config = dict(
    routed_scale=2.0,
    vocab_size=26579,
    norm='layernorm',
    lr=0.00299,
    batch_tokens=131072,
    seq_len=512,
)
Below are experts of layer 3 (counted from 0) of a mixture-of-experts language model. Rows are named router (the router's row for the expert), up (a neuron's input weights, with its number), down (a neuron's output weights, with its number) and show model dimensions 0-191. Each number is 200 + 40 x the weight over its row's rms, rounded and kept within 0 to 999.
Before each expert's rows: a language model's description of what the expert responds to. This comes from a sample of Wikipedia text that the model never trained on.

# expert 42
Bare space tokens, and -ing participles like playing, becoming, performing, plus coordinate ″W/″E marks and decade pieces like 199.
router,228,116,185,207,253,244,238,134,227,270,142,245,199,193,210,179,210,194,173,239,213,233,234,231,252,199,228,220,203,179,217,271,202,156,176,231,148,215,201,217,224,103,242,203,265,222,156,269,155,265,222,241,204,178,228,172,223,151,218,195,216,248,234,187,173,193,155,287,211,207,175,172,217,245,153,158,214,203,169,210,224,174,221,183,167,212,174,250,259,166,217,200,170,185,150,156,233,176,226,158,141,285,202,256,197,167,138,237,235,174,240,275,225,210,196,160,217,268,170,150,200,157,249,104,191,218,198,216,285,156,218,211,224,224,128,240,213,169,153,200,164,103,187,165,252,189,223,166,224,225,174,211,216,146,266,206,228,176,226,214,135,185,207,233,254,257,238,235,186,149,260,130,57,187,169,239,219,164,184,173,212,155,125,247,207,166,264,195,179,191,178,149
up2,207,206,217,242,221,200,258,215,115,287,184,143,207,201,220,156,190,197,234,208,176,186,139,192,200,206,162,291,217,250,209,286,226,172,289,162,244,205,287,323,226,125,219,210,214,163,241,224,178,237,232,154,201,197,178,140,154,201,184,190,110,225,210,217,159,156,152,144,188,257,220,177,215,235,98,165,171,198,216,242,152,207,102,209,185,171,210,174,175,137,175,236,170,232,229,213,176,173,244,174,189,162,201,197,205,234,224,194,176,146,219,202,181,291,250,188,227,231,242,246,190,230,195,211,217,171,229,241,174,233,220,196,216,188,215,323,195,220,200,245,211,256,173,196,199,197,169,190,205,150,259,186,199,193,173,266,227,169,155,192,219,209,270,210,284,188,171,175,143,231,215,192,154,188,255,220,217,181,219,169,171,169,274,224,140,173,227,245,210,268,314,254
down2,245,198,239,147,276,241,268,204,222,184,160,237,240,257,253,170,163,134,188,129,260,139,131,170,175,158,198,194,212,177,252,205,183,265,209,178,194,287,288,207,225,224,246,230,189,196,98,187,264,200,208,216,246,238,180,206,264,226,246,211,218,200,175,179,214,157,219,197,258,265,169,173,197,240,242,247,153,172,191,219,161,188,188,172,206,158,213,167,209,253,239,248,166,175,200,209,156,161,122,188,231,228,275,143,210,171,157,206,237,189,260,199,215,267,191,216,145,236,171,223,193,172,245,250,189,174,250,239,231,329,186,203,165,136,242,119,170,206,173,221,147,120,220,243,269,149,106,158,193,190,217,210,210,289,225,216,197,212,188,137,183,155,227,305,171,186,240,184,256,171,220,208,159,147,213,178,153,203,212,210,227,217,230,194,195,157,214,204,186,198,207,190
up3,169,122,256,194,232,245,173,168,210,173,183,166,175,232,247,228,187,171,198,205,218,237,231,174,203,191,129,189,139,299,161,204,220,205,218,138,257,265,219,268,164,216,219,172,193,180,224,190,235,229,191,149,207,184,143,200,248,226,190,225,266,104,203,204,201,229,154,166,164,152,222,247,176,241,129,208,269,234,171,224,239,234,209,142,203,211,199,180,205,202,204,164,216,290,81,175,97,184,205,248,157,207,143,186,251,217,277,196,235,204,196,196,197,174,148,232,228,217,225,199,174,140,235,209,224,171,160,178,256,143,197,153,255,214,258,220,188,200,196,263,194,199,217,144,223,197,215,153,224,208,157,232,151,244,174,134,190,144,208,210,188,254,198,193,218,175,204,193,291,114,154,273,196,248,155,105,174,177,147,121,196,203,171,237,196,160,172,125,117,241,156,212
down3,263,236,194,160,255,211,182,167,251,162,220,221,209,242,195,181,202,206,180,202,250,153,191,169,225,222,215,201,177,180,236,253,278,210,186,161,198,180,155,166,216,214,236,211,193,168,228,168,233,118,183,182,142,140,143,251,144,267,188,131,174,198,248,162,127,230,233,195,160,147,272,224,248,180,254,195,222,198,255,252,166,155,227,236,187,146,219,235,233,147,184,175,202,221,157,192,233,154,161,219,174,199,139,219,216,135,117,161,188,195,305,283,242,260,256,252,168,217,214,187,180,184,206,166,176,226,205,249,165,215,197,193,227,212,163,146,153,204,139,181,254,203,167,166,189,184,172,143,202,208,260,211,219,229,264,249,191,325,228,147,255,223,306,202,161,312,170,181,214,188,186,246,237,201,199,131,163,227,233,171,189,146,259,162,198,208,281,210,131,183,212,216
up4,154,223,217,196,214,181,205,198,176,190,247,246,150,112,257,170,170,187,209,230,186,252,164,236,261,264,247,185,157,194,201,204,143,185,236,193,168,201,157,216,240,143,194,256,173,232,205,190,196,177,197,178,176,205,198,136,194,207,134,166,154,216,201,206,214,348,129,243,177,206,269,115,238,196,229,230,242,219,171,225,190,172,201,137,256,219,184,171,107,270,232,270,131,221,185,189,151,160,190,126,208,248,208,174,173,171,100,237,204,106,215,177,140,236,260,176,199,190,153,241,196,224,179,227,217,199,219,233,270,183,244,223,202,225,235,208,180,171,206,222,185,188,253,182,179,212,191,206,198,155,282,174,152,213,162,167,225,224,130,193,181,208,275,96,238,240,219,277,238,188,136,159,237,253,275,205,153,206,274,153,224,201,132,199,229,186,222,208,174,199,228,196
down4,252,155,233,203,196,204,227,162,184,229,184,222,266,222,238,197,217,165,163,204,213,176,288,216,120,201,169,141,228,203,269,181,180,184,182,272,217,202,222,271,213,225,258,243,118,210,191,165,134,161,167,267,130,215,188,132,287,179,238,204,216,166,206,189,131,210,229,219,174,180,235,166,183,262,239,232,153,136,251,200,254,206,120,282,257,224,151,179,222,181,217,165,191,127,145,231,158,203,250,171,171,182,125,206,127,183,200,252,219,230,116,125,143,226,212,193,213,232,236,173,210,208,189,201,195,159,255,183,238,181,226,214,202,252,220,198,205,239,261,200,260,207,253,191,174,201,248,205,202,212,201,211,238,238,190,272,201,131,183,231,203,218,157,221,187,197,169,136,188,164,204,215,293,156,170,170,285,195,185,208,186,139,176,317,210,205,196,171,189,165,168,307
up5,231,227,224,164,234,218,151,202,176,271,184,259,129,215,234,143,125,204,143,193,173,253,182,118,134,175,189,255,264,150,207,130,197,195,240,241,206,222,264,200,212,162,211,156,226,162,256,232,218,235,185,193,159,144,205,248,175,320,173,121,224,189,236,161,213,185,169,251,158,230,207,242,249,222,180,180,126,154,193,175,222,166,124,155,179,173,233,194,204,199,185,200,196,200,195,157,241,182,215,210,134,285,163,188,213,167,288,169,203,139,222,186,222,195,154,196,132,256,144,196,193,157,151,156,185,148,186,221,266,303,269,183,178,107,230,294,182,203,182,198,198,183,227,249,214,232,184,93,237,216,244,180,241,208,256,172,168,212,158,246,256,188,221,165,185,181,244,224,282,175,186,193,194,194,240,226,163,171,179,131,186,170,208,228,195,185,227,174,227,166,199,188
down5,232,198,177,178,221,182,211,200,175,240,128,147,234,154,208,212,174,218,199,87,188,211,176,202,178,180,195,204,270,243,222,256,147,220,182,239,238,180,176,129,259,201,155,281,194,233,257,222,226,222,226,180,223,302,208,198,177,196,278,234,221,173,273,198,224,97,204,156,120,265,171,171,142,133,192,175,166,193,242,153,176,141,173,234,140,207,170,198,222,211,179,213,251,199,220,241,181,127,195,210,162,151,164,186,276,227,271,201,240,165,163,263,194,266,202,235,189,237,226,189,201,214,247,241,298,206,170,182,208,214,269,231,236,220,166,185,224,215,252,147,124,198,202,108,193,174,176,201,170,159,214,203,210,130,177,226,208,254,141,185,215,255,136,185,235,197,140,202,177,168,204,244,229,253,261,165,259,247,244,218,160,192,183,190,236,154,248,256,120,168,213,235
up6,171,220,190,194,205,200,234,151,158,186,171,219,79,183,285,132,242,209,230,276,223,160,146,189,138,247,186,150,131,247,102,212,174,215,191,184,153,214,259,152,186,172,227,248,150,200,196,206,166,218,191,265,90,219,169,240,122,149,175,196,193,250,144,178,139,226,181,200,205,250,171,180,258,148,155,214,174,186,246,245,196,200,149,163,228,214,151,204,208,187,177,175,125,221,198,227,213,231,233,234,169,146,81,213,172,216,272,249,225,214,201,183,227,179,193,259,187,232,205,247,215,173,185,154,177,245,148,132,135,193,235,266,286,170,230,190,238,202,190,208,270,199,229,167,246,245,194,228,224,122,194,214,195,185,199,210,215,175,237,221,246,189,218,92,179,234,181,223,235,259,158,143,247,193,186,151,167,231,170,246,206,207,196,198,223,193,301,213,164,213,208,200
down6,154,152,206,170,164,167,207,209,219,266,232,163,158,182,205,291,203,178,264,259,174,203,129,180,230,141,163,153,263,213,199,168,163,196,234,189,112,295,193,185,255,275,225,201,292,239,164,130,157,174,242,205,188,163,127,245,166,194,259,87,131,203,178,287,208,169,208,176,175,180,170,152,167,173,224,244,245,178,144,237,213,180,218,160,167,219,251,203,236,236,168,264,224,158,242,196,196,194,200,168,154,173,221,228,203,207,227,216,238,206,210,178,166,240,291,151,120,210,231,144,305,216,162,171,171,153,172,191,271,228,161,248,165,137,215,202,151,217,198,208,186,190,215,206,156,177,124,171,216,232,270,200,153,241,218,219,223,184,214,208,181,238,202,211,160,187,197,156,193,230,199,280,188,194,173,139,231,217,168,202,248,259,256,241,174,185,207,151,254,262,218,197
up7,186,216,191,168,267,202,152,200,151,159,263,218,151,98,236,194,136,212,190,290,261,142,181,205,205,132,211,183,179,198,215,204,230,234,163,205,120,191,191,246,230,184,198,264,210,214,166,194,210,215,257,257,187,292,122,237,216,174,167,227,135,252,201,175,160,198,182,156,197,244,214,198,222,230,183,228,154,238,277,159,152,261,173,228,177,236,222,242,236,206,168,135,203,205,185,291,239,190,142,188,192,194,215,196,197,187,197,187,157,158,216,198,257,122,183,221,196,253,233,198,217,207,198,177,177,191,210,324,191,208,168,192,180,204,178,129,154,173,197,166,233,196,173,214,223,180,215,151,245,200,163,233,223,122,229,214,220,170,96,261,196,180,248,245,231,179,247,194,262,135,234,154,205,271,281,226,156,237,177,161,203,260,169,161,140,173,144,93,202,216,190,264
down7,227,264,240,180,240,178,205,166,163,258,190,224,184,209,221,224,148,229,235,200,312,256,206,209,180,243,241,136,234,122,198,214,214,157,74,230,174,196,285,228,195,194,228,228,173,185,192,150,171,220,193,167,153,229,217,157,201,223,205,213,162,254,216,205,148,196,207,223,208,179,157,220,209,214,169,125,194,127,247,158,263,215,225,297,194,225,124,273,229,270,198,192,207,173,164,209,101,161,170,181,251,111,205,180,230,215,259,149,216,155,196,231,214,228,167,166,182,164,145,215,147,121,231,176,174,216,168,214,179,211,207,173,244,206,186,209,169,257,232,192,194,189,171,221,208,158,184,243,253,157,94,203,175,184,224,166,193,209,190,257,184,255,289,216,168,129,238,262,253,167,208,202,188,213,163,214,206,281,155,171,159,192,118,200,133,171,198,111,209,186,169,199
up8,153,225,186,174,108,219,192,188,152,217,177,151,251,310,178,217,169,277,238,241,156,214,217,187,241,178,240,185,158,161,215,175,263,219,203,198,115,206,273,208,200,177,155,161,217,115,240,203,164,159,189,220,169,229,215,175,169,250,183,226,118,241,133,226,179,168,308,232,203,233,160,214,257,156,149,177,127,193,238,230,192,187,184,205,199,170,263,233,92,195,132,191,154,200,178,241,210,201,217,265,217,246,148,206,196,231,183,176,253,225,192,254,180,190,220,158,250,136,208,177,144,137,244,145,226,272,114,148,201,225,183,191,263,212,184,199,263,173,142,137,189,161,203,172,257,203,227,214,221,187,208,164,199,127,175,192,210,208,121,232,197,173,232,209,224,196,208,207,137,226,245,300,166,265,235,233,187,189,185,242,153,153,191,245,248,242,198,166,216,182,193,171
down8,187,199,227,150,192,201,221,213,231,159,209,172,170,221,182,187,202,200,183,206,198,241,210,247,173,215,176,182,143,233,162,177,165,129,216,166,188,222,228,208,191,210,191,108,197,214,187,165,203,153,186,103,184,137,202,199,221,188,233,163,229,248,169,221,188,197,208,261,189,142,177,216,123,193,137,176,177,237,223,205,213,206,255,135,239,171,228,140,202,258,241,197,207,228,198,256,219,259,221,157,248,236,178,326,231,124,241,193,157,229,178,254,205,109,215,119,137,210,244,208,234,246,215,131,248,178,281,182,252,234,191,202,196,190,226,185,170,229,151,115,120,161,203,140,252,247,154,138,95,205,151,295,190,232,229,314,213,198,245,171,174,235,199,247,194,193,144,245,247,218,210,202,210,267,234,235,222,191,241,171,221,158,172,130,183,257,247,211,198,164,206,161
up9,259,163,194,285,160,189,250,164,201,151,129,187,235,199,205,160,202,153,247,232,267,213,117,173,164,190,173,213,148,183,194,243,165,272,210,229,228,196,230,190,231,292,128,207,272,167,172,299,137,176,199,257,143,229,132,206,147,190,194,152,209,202,232,213,146,230,208,221,176,205,159,183,226,158,218,233,241,198,225,127,189,240,211,178,259,180,215,186,116,215,224,244,191,219,178,210,157,207,181,200,205,186,171,210,188,187,241,232,178,235,205,230,146,230,208,306,289,185,280,183,132,155,220,160,253,160,178,237,160,191,211,227,140,160,255,234,242,103,214,186,287,208,195,163,178,195,245,105,247,238,226,218,223,178,234,239,212,242,213,194,121,209,169,173,106,249,261,158,214,235,223,207,175,251,231,225,190,201,146,189,159,192,225,222,237,163,161,157,247,199,222,207
down9,171,195,262,178,241,209,133,202,295,165,154,174,128,300,131,177,216,187,253,191,240,211,175,255,173,208,161,220,302,280,207,205,189,118,143,203,228,184,227,192,185,153,194,226,230,240,204,179,210,156,146,165,128,182,104,126,174,268,226,193,199,114,163,161,213,188,261,154,190,180,204,265,131,258,228,204,242,269,215,170,274,150,206,172,251,256,218,163,186,207,210,168,206,229,206,257,279,193,141,245,198,181,157,195,168,254,164,203,166,255,304,236,202,235,235,181,270,131,194,230,158,229,233,235,194,275,204,182,206,151,190,218,204,208,218,240,213,242,250,247,274,189,170,123,205,159,209,208,174,176,136,243,251,188,199,172,208,166,154,207,230,229,195,241,203,200,174,215,183,241,185,170,237,214,203,161,192,191,199,180,199,215,195,190,214,189,171,171,208,104,235,191